Below are experts of layer 3 (counted from 0) of a mixture-of-experts language model. Rows are named up (a neuron's input weights, with its number) and show model dimensions 0-159. Each number is 128 + 32 x the weight over its row's rms, rounded and kept within 0 to 255. Numbers have three digits each.
Before each expert's rows: "comes after" lists some tokens at least twice as common just before its tokens as in all text. This comes from a sample of Wikipedia text that the model never trained on. Tokens count by the router's weight.

# expert 51
comes after: "| ", "; ", "–", "(", ",", "201"
up0:140117107086165112102159115139146117146088094132201070087102134097157136125081127117134141158106151178129062150111129155118176110157096146127111152099120139189161140111055191129093139191132107111065103158152169113122149072130186131100136118168099136133106193145143160137173076131149144137085110077192105102156157081115140120164107137093126150158156120117056146103093143115155161130182104072151157101122156105109134072154148099159112177051140106124099128137067206163131107113182108
up1:117118131089141131135139113161073161164144088160096089194104046140134123133128132108123099119143123143123123104117135205179141138162122144145134116106144183122153170166092117155121162130173123165117152136116166111067114048140105137120155127118153189144181130120107131078113150118161160126079113050125077077089089068101116109116052104164127119179116168164191147153071102084126090195175133167113091107161156098149175162125140086056149094096190136135104118138092142154137150132128132
up2:121145188173075134138129133077127156185059124163134084094093174132099139151070145122147101166119142153100144129053083123137166142145137143027158118151077128114112112145105138116211137159120134114122120193195115127123097138111166065135110142145123148098075106141199123096137146121117166142140121116114091093101139147092097103129093129084078135157132141148126128146132158102104131129102133063105166176121082126105091184135148184103148093123116131108144204164153172167116112221088146

# expert 32
comes after: "| ", "–", ".", "201", "200", "202"
up0:139118107191140113166120116151138104070137097139187125161146176138121098126100142147141111166096065127098151183099172132132071132114174110083075142144153101196104198083087139111086085119123113071168109103130155096138164131108162125117097181179124099117195085123113160122125156120046139100079113130162148091117094157088081137100136160159143172111128150187091100116126141127123140153111120107145175138139110130137123133145093161167042145101203130076093147193100079120143133160178162
up1:056134083151078109164149106118147095042104125051122114131090160086150120122162201114139171062083069107165177103146146071158196180158175144113135139112146141148111094165175146118123124144124168086121182097077114150124115118115155140133179138158128179156113099115091141144154119125091134100175119134133159140130154109145142120111108125059117127112152118155118085168106091169057113088171103116177094115130138177187151122132101144194117110102143108063138131080127121146202131146150120
up2:133151116107129154062117078143116202142151068182099114158092121159150153129071138154054100198105177153104154136120110186100128095100135121126119087121104047129167122132090171089097122156157116167097161086082094155098125151154142132103120145099153107138195150131161076112115122113133168142105103083139143146162114106109146084116080124097095182159087116079152093146159090167167187085220116180108106128158148150127123121104147172114124134102137150118184166134128106112121163196083148

# expert 109
comes after: "| ", "201", ",", "200", "; ", "202"
up0:169078121137079092116136137155093150153115142104190162190080072075145099156113144131137200183180084167112122175150103149173060127148149153153080103146150152073119079149143140142136159123148157112073145158150155170148062144188116132207121121148067151103123131139160136127132149091168140118081131174112128092080077132112127134147074130119124157128120126176190125136096110093124173106167140105114142091093088116137144083156117128149143105094117154152095062078061175113091102124114161
up1:149067043129163074147136139096108117123095111167164177122124097127098131120171131154164109107131153170116117080199112133087155163114099139201115082088136121194116178147132077179145133119165121136074107114129104152186131146092121104151073147101172157182052137101134135130143095116156170118166115085105134071110090162169111146138100140152121142139146059106171117163107094127102179074171154143186140136082102131193164087116078080117164154111103138101107165092098148141134129110155158
up2:100138115154134192171120114138137085121177111149114078135091156112111156143105195119154155152130061121130144112099051075120086152034150085144164145162150106160114139142139131174129122099070128130149180141116141166160077126159190162147102118090117107115210108096128092140146156061127113151116101111117110108107113094101124043156103138109084128153168150136108116136120154196106171074126153089116140106084128055143168117112133180150140120117165084127182155171167147083155114144170172

# expert 50
comes after: "| ", ",", ".", "(", "201", "; "
up0:110111098102189152150136110129067123128100131072145127178172137138166112131070155137143108164078112188149096150105109194098163108147132155140061147187139172150107131136093120139142211216089085100098122109083109107133154094134193142122142124134082131206125127116168107128142108132125106138108079071131133059126100115084147108107069181050117139146129188157088118092136137139131107088161171117128162112136151139080149115123136145108129153077159099119134161130154123210143179105108110
up1:132136121146151089168127179127118104117199117131069050158092170122133036154110114104155074184118097134133198134112139112139138130100154078089097138098138118162172121098131134168137111125126104129191147136099118144127176078096084150137106166145163113122179077131112099041129171138163099138106102132135093102187125200140144119130138132079156158148141138098124168147137143098096138127053134098166180137119090085116158204107140120155114120101147133100138146134123117066105077191147201
up2:169153106158166155156077101127151132118118138179124179140124144080140137086196145164111136166055137110111096124084190139149196138077128118095108084139122095093102096136108134118165092100124121083138145107128111123070115090076106174106106180122049152127158114138062126134147096178109133096142098145098163128088165112106153110162171116064143133169120116107122103162180168163140125083113231151162181172144136148105095086109100166179088174124137098133156152099163110114066136140149153

# expert 38
comes after: "| ", ".", "200", "201", "–", "202"
up0:102119103098103129133093163137184123127102149169203105143150113163098160086079117173122166148087172108179125096134098085126166192128131149178170128117154109128195133126200181086113165105170115168140115130102102078106137089153166140148114126106076139138157127102091133069101130168117121122178093138139158171143139114140147062090131087119056123094154140138162086136199132066182166074173106071149136090154136160128120104094112109164185068096103091153118099113109153075117146123123128
up1:112139119076221038135105137125111149111104095100124120120095142139146133133107125102091105121111081126153121118134115119161084111080149091123132168077149100180168104098174176146161083075116112161123160102134138133088145205174131153187163144106104162098087114130097149029093165130118114128172082133137147165191122183138176085138161099169105143159114138161213129201128161137126131120160107108139136092163141087132148071155094118136173134114145158050099114109136152118126138078124117
up2:131137051135186108156114142098141108123153178162114111108082090142146189148084110138132118129151135111136113137141154120126151116083107080086144129153171110127143100178080166218097125119123096154098113136132132107089120124199135109108086157153100188065143137066126139135156166095145166115156125174138150126127087210113125122165138136154165156150109121096103093150175125157192100028082115070153184145038133150108166158144140134107104105096118128120102171142096103093088083152141161

# expert 70
comes after: ".", "|", "==", ")", "=", "==="
up0:111080097155139111143156070103073111110153149142111173137092119134147166121118131105129118160139109131156151087072145110160106119133174116106156078131129130164088077085130181121088153137186093135191127145106143159086093129128140163080139142115162126131096120127141153101157115111139139084187099145132074126144124138129173063167128164096099141126119121192186114145137132199150152151114114121095181181118042146134143230189105096126125127163135131120080103076079141083157153028104160
up1:115120063136102134120171047158179165166121121116129126153146097096060073098145123126165112158123145191091116163143130098175146123124136174085140128184151146164084154189124135111149144143105143170111131117137132070180097144080137151121112124109115138143158144146113088147173144146133158113114104108144089075156127100149136112113094127077148134124096124136140125150112097164077128076133106116113113194131078068083111138183053053074104162156167200232094133128171162115126116145166120
up2:132140070110180101106145110212043106114089112161123122204127156100205124141111141192120070127135116098147142145159106094113139135113164171136137113134096118118097124149163161122102149121126110094154171072141072185181149097125122104122158138101139188124163124139108070114116135080170154099092136169071096123143104123095092139134154142118143175099079128134137108105185159104084162121154123121153089172135142130160046144095077147106126162112127212152129135138114170129097041126178128

# expert 74
comes after: "|", ".", "==", "=", ")", "==="
up0:110100107147089146132137111172134143085175176101139113122095120121084166167023101055102121127120120100114088143131129180101131158080113121129081125098184109096039116152114155117166081116146142104118116064145142099110120090118154086131139155145120139126131163038157169098135125101125137150193169149124152085088106077147159151145178204119084113164129167101123109095100125182163096169175141136127153120149159167147189127151122130136193192109119115096180120089175150109157150118117131
up1:142137141109189141102085096141113118145067133139159150117192118155090138137096133093184104129101092132128098123068081131166120105101156184138090137121130133036151124117164118154095156149150172136153126120116148184169103037128137096137087112121115151127195129071143110108119213134134105112190116094148094121167133136062145207102141111153172156102156175106132097154071133069109091130101167161115134125167192133112123141131079156090136133176169125138135105132114074077080119148159166
up2:113173117149143098168099100108116202147143202103162183105112120123122152127165117106165069144173170101082138148088142109124107086112043106131064095088107134133141069094137123124176111098159127125100171069114131147097100187180097177131115112130126192181159144139150153137074118123113124149142133177165080150067115094091186049161107108114138103164137160087082095162145165188114170097151121134139122178123099133175170160097105125110115129112104159093113116139113150134150169070137130

# expert 69
comes after: "| ", "(", ",", "–", ".", "201"
up0:111059095095129105081134147179156107155070099102087095133150110087114110129064114100077169126109156134120145121180138162149197150136179127125150134143155129074107157148118107117152093105149129130164131174132134165153176145146127113077130105196100129104131089130081128145143162123102126188101150117170090127121181102146113112156195186104090119162197166111122146092175153115196114124149132166101145129131151177114163126098156113157065115064080051090146093077081178069148119128130117
up1:087200076134141149107145148111130096149180096149151122112134063126182124144072063081138159165136149124081139111064108116131155117178154220173142116138101119085127121114126142108101159101149119140091118097102186131176119179153145122108069143058130164110110104119172118134159111134108105113151165170179155120080146102127156089110130138171189168134150111088086139131097142163104090090126182074104137107089097131092131104146090209117119185101134182178188095150100132111086134147133115
up2:136109140096132138099163108135109048170061120114144106156138170161123083113094064060127063149099146095084134157108107132102171059132112117173185146127076116150112162176104139132185102127170081146088109130154153114157102120121143144137140167125069133129131140142184193133166153162139114113157086139106111101138148111106169115075122172138154192185101089102098078148128109159148118077193134084124172136151124104147176115131099150202154147087091106199142184165110109114121089108121119

# expert 101
comes after: ".", "\n", "=", ". ", "s", ")."
up0:106142113113146161125049117090098113165141225099129107163162132093096190149136089134111123142110138100122165130068120126178080165154122111136184118106106169087139150080127193149128114121173122174156073136221157110140120125131107100127110106195118149145180132166079094120131196184148131109089123105120147048100122129145129124123149118147081131173150095193104131127091091118110112092080118115154167086152176127104081106167134070094120100110097133150164109128167084137185127104132172
up1:113173094155143109098162104125123104172109111176148117165119041157140130158155113127111081128089096108071110088128139107166137057133128194134126170162100157167116170111092176143136147147179081141116075098126134161103149164125168104144073124121113116135159144134143117105106141135132083076137120113157176114164145152114135057136148135156119127168168107154127091164056116098133167162173094158087125073126037120136166111066054129169104150139124134123131161134104216167084113177110176
up2:109173161127159124031114085172153054098112168105107087130153144153138102175146112132109169129099086181094153104156116112074112094155139165204216168126129131108116151119080217100124117105088128191153177087126155157143120114163119079071138096113073157163105090109098113151145121176121110086094098112109134096160142117136092143092122099106111096148111128152097088141167133161126141173113155105124202124136148087155082168155120156172135151112144147138154122173091107173141067102130144

# expert 75
comes after: "| ", ",", "(", ".", "–", "; "
up0:091063106110169101134105113110181108100133148083152105092118161127133116097125135101157167160055136130090090082143093203099105168087102129122112126196115148118079183114113142138175155131170099087140141071137146148144126096121202145114203090150076115153120126078177145151175103087150138120100141125141110104176107084112178078090114182095122116177129143137174098082106141180152134124155214082126137126161137123067164143145124181154136139107144140113166168150067169134109112087104112
up1:154079124121115080122146102132148094208089177149189156101155105156127165162160125108145087097148134124134113138112177145102133150148151082115094146130096161158108128150076113135138120128145105067066060140175150073093117122148152140114134105171080173122120070135145162179174101143094122119098150105210135127062148120148060151145146075109108120155115143092142168116068163136100079136135091070102142138151138164154167173146133034119186114134182159138074137154120172137098131090161123
up2:174102113183130122142110146101082140117097124186063098116065082132154156111112137176089133120201105116097105146044117058108174151173193111159139087105105107148104087156141127161098092185149165105154151128156135094119101136133132115110113165131117106107049126153124095136112110150101142107120127145180182112098121138073138147150072172117111180167103155199169118132104120139130106170152149121169166083120141136146034133180132152118097105061156142193152159137136096140114090135139162

# expert 15
comes after: "\n\n", ". ", "of ", "- ", "is ", ": "
up0:100168080146135127152116107123155192132167069128117090124153088136136101086189143078111139094132119106069112115116132118148128056108150141128098123142076097125143176094141149157193084136131145155093142185142102151146077181128133200143119079105130167145121114151123103123145146125150094111170100204160113193113171118115173135115093101188151073178141101097137140183119106099106149141154103178091046133149082130151168181148049146097129176156116111146092140110142156147087110076086113
up1:102187106125073120125102090147132139125137136164141153144150105168102071095120078086089068111112155137140176115123114182160142128106173114117182113191150169090143068101134110141190120115155128152150152166088104162213119126150104184166134167117170114139149158129104097104153163154188165144134132151112138115116126165134144131121115097159121108159121139104098081161149013070124101113100070149141129087102147075025153100137097126098149122125138110130148174108128122143191136136103054
up2:159128128164154126163095080109160157147139081126129166172191090107163083072149190167099166123108115087153137144104134143080143197131190132123150162129170069073125114114126128179047120113110119164090163129098122101093111155076130071097125074109117159127136104135130176136135123219145133124157194090122158120067128098145120098129124118132141128120193109114164157180095104139124116116142157126081118120144157222138140152060075085107140175121145102109089097138139095109166083126144116

# expert 103
comes after: "201", "| ", "200", "202", ",", "–"
up0:057172077100118180120097127163122141127146121144134200109141121128157102105155088122112074146128114164115161157134097186209101145197142105138166130146083151174183136122133148053138141175149201109110104051071129155175123128118151127096089132064110146106101126128087129118135100166092133138099086132088122126106110147157171138144149074126135106116057126188111101147108114173146129130139083091156108172150125078119090121109098079105163148135115188131189127095096190159086163144156132
up1:146092116105123080129183174129152133102137149103129143076169153139055152173163136181134133142101080117152104117134112096124133085120104116079083133133099148173160108136077160107120127081118145067146143098129116210103155142140138090125108178126122107159179101114159122095132191076112126125114154114121125124146130184136060106146108167137046105079188121186125100115129175177118207135160176124068114087129094055110155128118149135104145154180098114096118173172076154103136144129176183
up2:134164144196150076147115100079110155137153099073108107093075113123133112157096149166071114119137145144104154156026145118159164168146093133084114142146115128127118078099105138117216128137179108057145096083152090072093100173104145183101135128151077100103118142135154151130166112212148133156150116125150133080158108172145067121097090224114159159157125140122144114148114110157153152119071129116149117172142147152044101150124106162146145154143145166090111168155143115103120097155087146

# expert 35
comes after: "|", ")", ".", "==", "===", "1"
up0:095122143182188137118089130109112156100127102200113078085114126167096172178104103154070120114102139114139115146107147123091142203147125107116176162118113081115118096083124163129132173171125131166114131138122211140102062116071100174116178098067133124123108177171131103182162104105109122144103119111122109091164114146108158145133154138158211128118144124086160066075158145141031151156073083134132143108141096118123112112108140073155080132163143164195125155182117113141139101175126135
up1:079146128135179088100104076156130070188192084118155128137109031156144126138144045144171133152131144124110076186148178176127178145144176121145147123139100103111125115129075131175150149122165126134078113127093117190144135104099150143137060130103080183109112102165130148078172132176112067077127125137170148108174162089091113099120115140144160152133090169103088099131138124097132090101096171173139125102102102131109131127159078119139079138085152130154161192137098203111139124141169116
up2:098065071138093098130145095107102147103131113069113126099096127097127140161133148122142107092107094170153117155120035085141106128142176163073136176199145152105119073132165138163073142114097178205132178107173123169158140143080116143123110138110117148136180134185085122170183134140134156124106117140126092121145152095083084145129122131182108170084162086135070106210132131139068144114137151114152101150099109199152155142106066081102157100127120143107144131110163190140181102151116152

# expert 11
comes after: "| ", ".", "–", "200", "201", "202"
up0:114150189100122172093147159056148165134147184150154164138117099135150122092116098152105103137142184086099090108128160095124153094133121127089135127184107130092158121175085086142110177106075159130111148061121146145123110089109166166121112111105146169173110105188128164067173047140068089100122110131119140110196136135159190134094171065069107136106127136160175130115150147129140115080174139169136145179130109120108120077124084109159125047146162170187123139090179121089097131136128145
up1:159126120153123100171106135133132097193151166082095094134108142211107158072114112085115178189095131109157137147110188178121197106088127114114132136101132151147116184048120151148173151155112114131161064091094164115132066095146145112154189099180056155137087115144151177128103066181137119133124131155179119119088185139130134121099169148128057099113096149139147124084084114133080097150102116134104150116137077108137188126126112170136164109081092097113127137147096160098118128137128194
up2:125113104147131143115049148147079087122174175097178113092105127164107152212095137092087142117113147085205131113106080130087140101117141064138113111142081176173140130147097164136175157138131150142124083119159154088143135071119115130112120103105092162089111184135197143188156105091141099133119184104175064096104122116129068169149135124143077145100139120089171135108067163159087115104102130060134149119133135179111170119201132115116134107107127145193113151146186157115143114152181145

# expert 7
comes after: "\n", " ", "0 ", ") ", "1 ", "2 "
up0:165130060084117103127151127069140114123149086204154104126119096127112118113128112138167183151114150080099081095081135132146153073176122118124106131153117127134123187129144167158140110139161063211058114080184142123120108069109070122122094120120085140158139144163192113161101117098144138074141082116139124093198192117102103142112169137171126184117119146112125133185132100083106165045108126158134121096139099157147120171105109088148132185111114138173182159174152164117093129106155157
up1:085103066086179095085077059053114101137156098124166127106126104148103066111111092127131142154090117075121177154131100143113136105138121129111149175123115156114088130146104248180143106168210080069119159106152127136108102092124152113157142121125100150133098098088101148094131110175090114126106157096150143138142111149129177087138172157154173118166134124086100108134142160070097160135161120136148145110126085147139142160153054131176146150104195139145162178144184119166128149113136187
up2:138105064148108140085140161156094089118053117102142131179155131126220155079145103111178107109094115119153118140153126108098084106081142122126118119156158176167109120147104153115175126192096096132076174115123158119184094069111109169153114120149137118233158158080125108178166127135165142111166178110162056110159148088132139116077136088148132106108162134080106133136182139087112126075134109129070070126142155147097167107107121162176134101070176173163089160139130110128137139102142117

# expert 36
comes after: "|", ".", "\n", ")", "==", "- "
up0:129134083067159100145134131067145120095160093175131133134140111090061126137067120126130139098146119092113091112168186104163194147112119036095137160166116122100145129128129124156117142149109093089102127151141097100132107100198181189078149125147127101193181125147159140100119162112098167155181122096099145174157096066088092108128186131126122152124096155100112139107166103100113131110133083195132165080178189112143124126106130092147161120085137159073156205130172160081123117123178139
up1:170215098110142099189131119094102097138073159052151160136121106210153159079166123142153184085142086135116056106136197176083079081115124152109146139083163070118138095129153128128133131081182133149136112144137144089139122126113110125077108062122135181181154118168084105146143152146131109131116139145133117139091122137144062174084097185133156110148113150099137147134153119132201100139126102120119114078125091162181115094111135146172135146095086181133074159118112121176129184122108103
up2:092122094147126106127095098157131077114156142068173210157109155086184133086091129151135125141120068084123097106117161118152187206101137123112176139082061107186112116123095133159099108125183095121106217099130139167179138161119087125151118111160123172127175137155087122143197080124068103093171129136187132069130146178142146123136136140120130083096157094142124086102115158206095097111123158144107096117106109125157102136142081124138139147116126153109166147103097178106151085084159173

# expert 111
comes after: "\n", "=", "\n  ", "such ", "by", "See "
up0:121196170149170146088170114033159120127160106135162124121157123102066110147167110126100158113100113128082138142067134105101136105150122085114137168113137142113070139182112154113156175113128087114133082119107136123151203135126138078140163089099124165092131143144125086111093176171182101123103201083176108148168079150143114088120095130099102142198120149126136140139070055110066113127087125150162109083137131142124149174142109159123115124165126111155068194163083134209159166120131138
up1:160162111134151110153147172148110102138166114154060130145099097139145140222173103103059164105129093111157139162140064142152150125141133111113113177152161099143080145045140101132181095125127129131075113141164100132135146136116122114066161183144116112153088167085081156057152108156107131132048048135148149127167057108134075128108137123164148099097149141180105149112151153164182165140062126101156125123177099158109093102176119125118155144111070156125183121082136102127113173122148146
up2:117134117108108164144177125142120130122148113126169069166075139146145113183111178109081096161130141146126150165179184132133168135154141126094127105137176097121162109133128119124184121098148138103170105146104135211038168125183117126155117107097089135100145113164141100093125165165088149148120103151096141139117172166132118099021107078139091091110072168180114112149116161075127085119109111133113123141043122088115114104105131088160150131102049074123182176116144135151129194178125162

# expert 89
comes after: "|", ")", "==", "of ", ".", " "
up0:132157092108174100105148105125146196124081114113142092120165117118158094094162147126187170122115139191090075148149142121093146082114063153156167114132140114163127139143157159159120091125087128144110130109070098153159108181090154144096161105189099150155148136117138110096123122176147125173180059156151122218141133126151171091103106105146137143081075142141175080156143151101184135125202123130158107069097096137156135155055070093123153168114115092078106085165082150129092116109128073
up1:146143116132114101132123086139128098102162061126164155163153100139050110101052129135153115152106144072140112165099173117100143140117119131117130076093075141056146107058170105124114088106177152117162128124058117173159078120174168168111084126103148146141192103134130112155154165043113149059138155098167121138148130179092132169207170196127187119172141093148138161132145113098104083076155142170156161188118152121119100131144143144097119104130117124142155170160147122109085126087132126
up2:103131092113151134137153139170125103156130154202129074146091076115154115172151093144124126104118071187086165132094147163094205138081109077144158108151079105175150128188108179122124090113106083157108072141158189043122120115164138129125138133150101156152066135160157119121168119141105141162103137116117163128114137076128095174129124176158114114107148095108129059134136099175143136094198156080123113108172116096196166179083086117123105193102145145121114132120138073148091099180108097

# expert 100
comes after: "| ", "\n", "0 ", " ", "- ", "="
up0:068073106144135138088100151093149122076136113075110148136102062125175111105125160136122117122136150097141085114127119092210111095132123123162119090117163131140095187128128177129139146075095138199111124125146108168123129162124184149115068162128119115193155156143137182072120114139152161135117109178195134092156152090110147090136207039197133092120126105120127191149099123153123180125123145152120156138124066186160165100106099067170066136163134093127147104089121163134114087107114135
up1:122118113098054123153175114075170122093134045103103077100127085133138088126080119125175134119112100160081136130138119086114150097096150157088181099075090154120107108107058161175144155141113181102096177130108093183169125122127127137138153138150166137127169135215156092120056133107113120093135121182124108134134184139119112146139149178130120136155126151119095168115148117147115145104150152117156122081123076105144132191102121123162090105141086080209105130188175182192104137120151193
up2:191114142116187156142148140110057089173134140132081065063087105110178136172170114156118109175070133145089135104140117108086114096134118122149112068162087092163157130115113169112137125129141085130070158153140117149122159188096116106091104109107103136079149084191149095097164092109175118152108151155186162128145066104088152123143114110093164088139146135103124114218197108083165163086145096156157182136099124135116136136141110157091184151125175141098128062133137156113153181152116117

# expert 3
comes after: "\n", " ", ") ", "0 ", "1 ", "2 "
up0:141128093133141181161089081132107145106122109165105134075036152081134128178119197112067097198160121147095138165111144136138158135133144179136113100157134085133147143118120139171083128152150123140117108161155148113092093133207185141107104122150079167154149159093180123089082112172160140121070148140121143179151103139124105101138152171086093110121097152089180088095129097082158172114166114153143087100083107112135153110182152105157108141132182152073120174130041112063129102094165124
up1:099113153145140152145106094126107144116109149090179101187121144150096204130116068106154081156101091105105107085112053194149125132131162117123144170157130169163172124086192151071139144092182125112131173160099169147085135113176171184128153106115143127129070079115087089116127117146052145131081154180169169091174112115127140171089138109201134172131131196144131088107111117108121174128146098059189137097145112143099130077124142118099100161157134080131124109125072125113127153106089132
up2:129123077123153101155089117130110097142117155128112054109117159122095128093174142094073162109116091068166112151128097121143103169136149128104141141173147140125122056102117083175094160105116185081139132103173167075210065149148203155093089136150110119103030120103143157126105142111088119101133188149151197100135144090081118140126125174209152132113120102090137167141114140149133129123153144141178089109145125229117132125190157139086116133146146136144137110152158093114119140079131168